config.toml
n_layer = 14
d_model = 160
normalize_top_k = false
routed_scale = 4.62
balance_bias = false
n_groups = 8
lr_router = 0.000413
vocab_size = 8192
norm_eps = 1e-05
tie_embeddings = "early"
grad_clip = 0.5
batch_tokens = [16384, 32768, 49152]
seq_len = 1536
train_tokens = 249600000
dataset = "wikipedia_en"
Below are experts of layer 11 (counted from 0) of a mixture-of-experts language model. Rows are named router (the router's row for the expert) and show model dimensions 0-159. Each number is 200 + 30 x the weight over its row's rms, rounded and kept within 0 to 999.
Before each expert's rows: "gets" lists some tokens that make up at least twice as much of what it gets as of all text. This comes from a sample of Wikipedia text that the model never trained on. Tokens count by the router's weight.

# expert 91
gets: "S", "D", "M", "R", "N", "C"
router,187,215,240,186,203,208,222,188,151,272,139,146,168,220,188,153,247,168,209,183,216,218,242,189,181,198,259,150,146,189,227,226,200,159,164,199,194,205,207,194,212,227,211,170,180,232,190,207,198,198,170,189,218,242,168,161,178,238,242,219,161,191,167,230,160,232,216,130,181,176,219,181,148,198,246,223,194,179,172,213,188,156,161,197,189,199,162,232,246,178,225,121,177,219,198,158,197,211,193,262,196,198,198,239,182,232,209,184,172,244,216,186,165,167,203,189,230,193,181,130,206,171,185,165,179,203,225,230,140,214,174,252,205,176,169,208,204,159,254,198,182,195,220,202,255,218,219,220,233,197,143,195,186,247,190,166,169,188,177,227

# expert 125
gets: ".", " of", " by", ",", "-", ":"
router,202,172,167,246,208,185,228,203,153,215,202,196,167,167,118,203,192,182,157,164,204,216,213,160,231,152,242,221,196,174,173,210,205,208,142,182,181,190,210,208,244,206,221,182,184,183,218,181,136,235,257,187,222,206,237,212,209,186,227,181,222,226,154,176,176,180,172,171,171,155,258,212,231,158,209,165,212,220,171,229,229,192,233,218,121,228,166,171,215,180,135,189,152,210,209,219,199,187,190,191,178,209,196,242,159,188,201,215,213,162,208,254,202,192,199,224,204,190,229,256,189,185,195,200,241,226,210,171,200,181,156,219,212,192,210,155,249,149,181,216,232,143,144,180,213,205,229,219,107,236,188,225,222,223,175,167,148,225,226,162

# expert 13
gets: " (", "–", " +", " \"", " a", "("
router,189,192,244,247,140,209,195,193,163,170,153,146,196,253,186,188,205,130,193,198,196,175,221,148,202,187,228,188,206,178,209,175,189,213,185,219,195,200,162,207,241,210,198,164,243,214,111,192,201,187,153,156,183,220,201,170,216,177,190,256,170,230,176,235,191,219,188,190,199,175,191,189,219,255,181,224,196,151,211,160,255,213,189,162,199,237,194,206,188,191,223,191,198,175,234,214,183,231,181,210,235,180,195,217,169,235,154,142,178,284,187,174,234,201,224,224,192,193,218,174,198,170,194,232,215,237,220,207,244,163,198,278,197,189,196,197,267,196,128,203,187,243,244,180,151,172,284,193,216,218,177,185,240,209,163,177,196,211,190,183

# expert 111
gets: " the", " The", "The", " this", "the", " New"
router,161,226,219,243,214,213,154,203,156,152,171,148,165,210,201,188,217,217,209,185,202,210,200,184,186,185,245,191,159,226,215,203,166,196,185,184,107,171,133,213,206,248,172,202,188,205,114,195,185,138,246,151,186,239,210,161,162,134,179,206,208,185,252,147,195,206,215,189,224,180,285,230,198,185,187,231,194,163,207,188,204,167,172,143,236,194,206,157,175,212,264,192,249,190,220,154,174,206,210,225,227,215,214,189,162,218,195,147,197,236,166,210,233,208,169,208,222,166,203,174,152,224,187,199,207,212,204,196,195,175,214,204,156,224,204,220,236,178,227,186,200,192,249,218,201,152,247,222,184,201,172,232,185,247,165,210,191,185,171,169

# expert 69
gets: ",", " t", "ine", "y", " p", "″W"
router,211,169,172,204,211,172,181,169,170,221,186,157,242,206,213,234,269,221,232,184,112,170,203,173,191,202,194,197,200,178,244,194,166,195,233,187,235,187,145,181,228,219,208,180,174,209,195,226,204,247,195,181,149,254,165,248,199,240,198,210,204,191,209,194,187,193,151,198,216,172,154,207,188,222,213,180,176,185,190,169,233,141,192,236,206,192,126,214,240,229,245,200,162,188,241,197,212,177,182,157,212,260,221,180,194,218,174,219,273,188,170,167,238,227,202,179,232,180,207,165,199,135,191,234,186,266,256,262,202,243,217,259,212,206,250,185,189,191,198,228,212,209,205,162,192,215,197,246,227,220,150,216,239,181,168,147,206,176,210,183

# expert 65
gets: ",", "\"", ")", "),", "ian", "\","
router,167,166,242,185,220,169,229,181,151,204,188,140,134,165,200,209,234,197,181,190,188,188,224,217,158,150,175,186,209,180,200,187,167,205,187,185,200,178,235,205,227,214,223,201,201,214,193,203,141,173,166,154,179,253,255,187,170,255,225,276,223,145,175,175,157,225,159,211,207,254,236,195,177,203,233,203,169,240,214,248,222,197,194,221,175,172,120,218,223,223,262,168,183,167,174,198,188,194,182,205,218,218,271,212,218,245,206,248,217,248,145,207,208,187,202,201,199,132,233,160,168,206,175,180,174,241,164,199,180,241,159,234,209,197,209,140,238,157,213,206,206,199,228,182,216,199,222,203,228,219,199,184,212,232,200,196,211,230,223,249

# expert 100
gets: " ", " (", "In", "|", " In", "–"
router,151,157,234,237,182,198,137,228,149,205,198,172,165,215,203,166,144,156,183,193,171,184,199,111,189,171,204,179,165,169,194,222,166,228,211,182,226,140,172,191,226,242,213,191,217,173,169,195,212,200,222,171,207,164,198,204,165,187,227,232,188,200,209,158,216,148,148,206,153,184,202,186,147,227,196,221,187,224,203,241,218,181,178,195,201,204,200,207,168,268,179,186,189,146,256,208,184,178,219,247,240,168,182,210,190,215,175,179,236,218,224,178,188,172,168,144,218,208,228,165,195,200,161,192,169,222,176,201,249,171,194,227,140,249,162,200,255,135,180,210,187,192,215,173,161,194,240,170,188,224,237,202,207,135,206,210,162,213,262,168

# expert 84
gets: " the", "S", "′", "E", " S", "°"
router,212,192,215,193,179,216,133,142,223,225,173,140,184,196,239,245,224,221,202,188,219,216,165,166,189,176,168,148,187,209,262,223,209,241,248,275,186,200,166,239,225,180,181,182,171,240,158,252,207,252,155,182,196,238,166,197,171,166,156,201,228,196,201,213,190,191,202,192,228,167,158,168,187,208,200,202,191,201,162,170,237,128,187,168,205,181,184,183,214,183,278,146,226,182,210,206,155,230,198,208,220,216,227,209,216,257,251,168,205,205,172,137,181,193,215,200,207,153,223,149,223,173,179,241,212,196,221,212,163,227,184,237,197,125,185,212,242,191,210,234,156,233,219,235,250,225,181,197,214,213,160,213,195,194,206,179,217,204,230,200

# expert 102
gets: " ", " c", " L", "–", " B", " P"
router,216,225,226,237,143,170,200,195,193,220,167,187,200,209,173,208,213,207,246,190,182,155,257,149,140,203,221,207,216,180,240,206,157,157,263,221,199,210,165,204,222,211,201,189,211,219,171,209,198,184,157,144,173,197,245,194,210,157,204,229,179,240,209,196,173,175,195,207,172,236,169,181,176,210,191,255,198,195,223,165,251,163,158,208,223,229,140,206,158,192,212,208,182,181,191,149,148,185,189,255,235,216,200,192,158,152,180,156,177,199,241,176,156,201,197,161,152,214,249,172,190,190,159,159,167,263,207,199,192,210,247,232,153,213,237,175,219,188,158,269,164,166,264,147,202,218,188,199,207,225,184,214,135,206,187,189,187,182,220,174

# expert 94
gets: " ", "–", " a", " an", " football", " national"
router,151,184,212,214,185,185,149,184,166,183,195,152,204,176,199,196,175,213,220,191,165,196,278,195,217,175,227,199,240,185,219,217,157,233,269,239,184,227,203,240,213,223,206,173,276,206,165,201,139,223,144,184,198,236,211,181,240,211,178,188,231,202,184,249,207,177,170,195,228,179,137,201,196,212,149,188,190,184,180,186,234,157,191,240,209,196,230,198,201,172,210,172,187,141,267,232,148,201,195,202,219,171,204,204,182,183,243,164,217,242,189,181,204,167,183,170,159,218,244,193,177,221,169,178,182,247,184,237,174,191,187,261,193,195,192,131,222,158,211,197,153,194,177,169,169,144,219,225,214,217,167,180,215,177,228,195,163,121,244,171

# expert 78
gets: " the", "'s", "ian", " States", " The", " his"
router,151,198,211,181,212,179,247,186,125,216,197,190,208,171,184,193,219,175,161,172,202,254,208,195,178,194,180,194,174,208,220,197,216,207,194,191,132,216,202,213,198,246,226,232,225,226,164,143,205,202,204,195,174,239,214,152,222,212,248,203,193,171,237,168,155,207,210,204,186,184,265,209,172,203,220,189,136,158,189,235,212,125,180,174,221,170,198,196,253,223,186,154,178,160,200,136,202,198,202,219,166,241,269,241,182,225,196,197,234,154,191,218,280,250,216,235,189,161,215,127,181,217,162,196,220,123,216,178,162,206,211,210,199,194,228,185,214,182,228,227,212,170,185,220,198,168,228,228,243,216,172,163,186,254,178,196,160,209,232,175

# expert 7
gets: " a", " and", " an", " more", " first", " most"
router,213,194,218,237,157,170,245,182,216,298,183,145,205,209,204,148,152,207,176,180,139,193,220,226,227,208,262,174,134,238,147,206,150,179,225,202,175,226,180,192,196,194,172,182,240,200,209,213,177,193,165,162,200,132,222,245,162,232,203,213,252,183,213,187,159,194,216,230,181,216,214,188,168,237,176,229,179,217,167,211,170,158,189,210,225,211,198,209,170,229,221,180,231,185,222,150,211,158,182,211,204,198,296,176,164,153,238,187,207,222,220,166,176,173,216,193,196,198,250,194,217,252,205,211,199,205,161,249,195,257,166,220,190,212,213,193,179,191,203,173,239,153,215,145,154,176,218,181,222,237,159,169,202,205,206,220,177,173,201,182

# expert 86
gets: "-", ":", " |", "\n", ";", " ("
router,178,198,152,225,150,160,185,152,212,235,162,190,230,191,158,182,171,190,169,192,240,203,184,188,181,266,197,184,214,186,227,207,173,253,195,214,206,236,251,270,179,222,188,160,230,243,224,202,212,218,184,225,237,203,168,219,173,210,192,231,179,171,222,213,164,208,162,228,222,168,229,180,187,221,225,195,203,189,129,173,193,184,180,263,150,225,271,232,158,208,240,168,212,199,180,240,153,124,207,210,258,160,213,171,232,267,176,209,182,256,208,192,203,200,174,203,183,180,191,164,213,134,165,160,157,219,216,239,188,192,227,269,191,184,136,182,225,216,180,194,159,199,235,178,189,211,222,226,185,206,189,213,236,192,177,196,214,216,206,189

# expert 87
gets: "|", " |\n", " |", " \"", "-", " her"
router,182,191,204,209,185,289,198,221,181,206,179,159,232,183,166,206,230,183,227,178,219,207,249,164,201,167,206,153,184,156,216,190,183,166,201,262,147,224,215,195,240,205,165,181,238,206,202,175,203,164,196,153,195,209,263,190,217,151,261,243,222,170,202,201,194,182,191,208,182,123,209,159,169,204,193,219,209,236,211,205,182,181,171,212,202,244,203,191,133,168,177,185,200,195,225,220,211,206,199,211,244,168,221,238,156,224,220,132,162,204,201,261,229,153,233,154,212,191,208,206,204,222,187,175,174,191,164,160,214,143,166,213,229,241,172,196,245,208,160,224,193,168,236,147,188,229,242,181,128,202,145,186,151,221,183,197,227,176,203,186

# expert 89
gets: " the", " is", " was", " a", " The", "'s"
router,186,147,169,251,211,224,161,174,180,151,172,181,160,213,180,227,148,192,224,192,218,218,213,257,182,192,264,147,204,185,134,197,187,200,223,199,250,221,190,173,195,247,143,201,211,237,185,226,229,136,206,191,235,166,178,187,231,182,202,215,249,204,297,133,200,171,183,265,243,179,234,196,220,199,180,223,189,187,178,233,179,171,153,209,174,172,228,222,174,193,192,207,200,172,210,203,213,206,236,191,146,152,243,180,191,229,217,181,235,173,158,184,192,233,258,157,208,139,223,221,192,195,207,188,179,146,192,214,179,214,168,178,213,236,236,182,140,225,198,173,221,193,224,207,201,167,165,179,219,201,168,204,194,178,183,216,246,173,202,233

# expert 64
gets: ",", "),", "–", "\",", " P", "',"
router,185,158,197,221,198,186,172,184,133,208,188,180,209,210,187,228,234,193,232,186,174,176,232,178,174,177,228,167,224,170,156,159,191,221,224,177,223,219,168,217,262,167,197,198,207,215,169,213,133,167,160,180,166,284,238,209,183,171,179,233,184,157,224,167,163,209,177,164,242,235,178,171,237,193,193,219,220,205,167,151,175,191,196,176,193,187,186,193,185,184,219,256,147,165,202,157,218,167,197,213,244,178,243,200,174,243,158,215,215,237,190,196,171,162,150,171,189,163,222,160,211,211,124,200,162,234,175,206,195,190,181,265,164,222,178,192,208,190,169,211,180,170,188,200,178,180,265,177,152,221,148,258,189,247,175,166,224,220,237,218

# expert 25
gets: ".", ".\n\n", " on", "201", " of", " for"
router,206,141,191,210,211,170,212,165,173,258,174,190,160,212,218,228,244,204,212,178,201,230,198,215,207,187,213,223,172,169,235,199,209,237,161,163,199,181,183,226,157,225,200,149,226,236,198,231,180,215,211,219,134,220,203,224,214,207,247,236,200,175,200,210,163,178,197,194,160,183,208,229,245,160,223,225,193,178,216,208,235,211,202,149,139,220,188,177,220,193,206,214,208,251,215,111,217,232,207,203,239,177,159,228,185,241,184,206,267,232,168,205,231,182,194,219,206,219,181,249,214,121,175,163,158,198,241,200,137,208,212,227,230,156,212,161,261,156,212,219,244,167,187,190,178,183,231,216,215,221,163,266,196,187,226,156,145,176,171,162

# expert 117
gets: " H", " V", " \"", " (", " +", " N"
router,180,247,219,225,205,245,158,223,202,178,187,149,164,257,176,188,200,156,196,200,192,189,214,197,192,172,182,185,214,238,218,201,180,208,204,198,186,225,175,252,272,193,189,208,240,215,141,242,159,142,180,156,226,224,170,207,149,212,165,220,166,197,222,204,169,183,192,189,246,181,188,183,190,238,186,230,174,227,158,147,234,216,149,183,192,259,172,162,186,205,250,182,179,176,236,166,173,166,204,205,265,186,186,269,194,221,168,188,193,249,149,152,203,201,185,220,253,192,200,160,183,178,182,219,176,240,252,198,210,171,229,270,196,183,188,207,195,171,196,239,221,212,230,187,212,215,229,224,195,192,141,240,176,219,219,182,205,112,199,198

# expert 88
gets: "|", " as", " |\n", " her", " his", "',"
router,152,163,190,217,211,258,222,182,191,207,173,214,164,165,183,231,170,220,215,191,211,154,250,154,195,168,232,132,228,213,194,164,180,179,207,255,194,183,223,246,203,223,171,193,207,189,181,174,209,182,178,208,172,233,233,183,196,138,196,273,231,198,202,193,183,163,226,201,175,182,172,156,194,193,210,242,199,183,202,170,215,179,156,205,218,242,205,205,96,188,176,195,193,171,263,206,217,196,176,237,244,161,176,218,172,213,209,121,182,189,181,234,251,189,197,142,185,202,219,210,184,182,203,175,217,194,158,175,230,183,169,208,179,207,191,183,166,189,200,175,194,130,239,167,140,187,229,216,160,237,152,239,151,243,178,208,201,165,174,241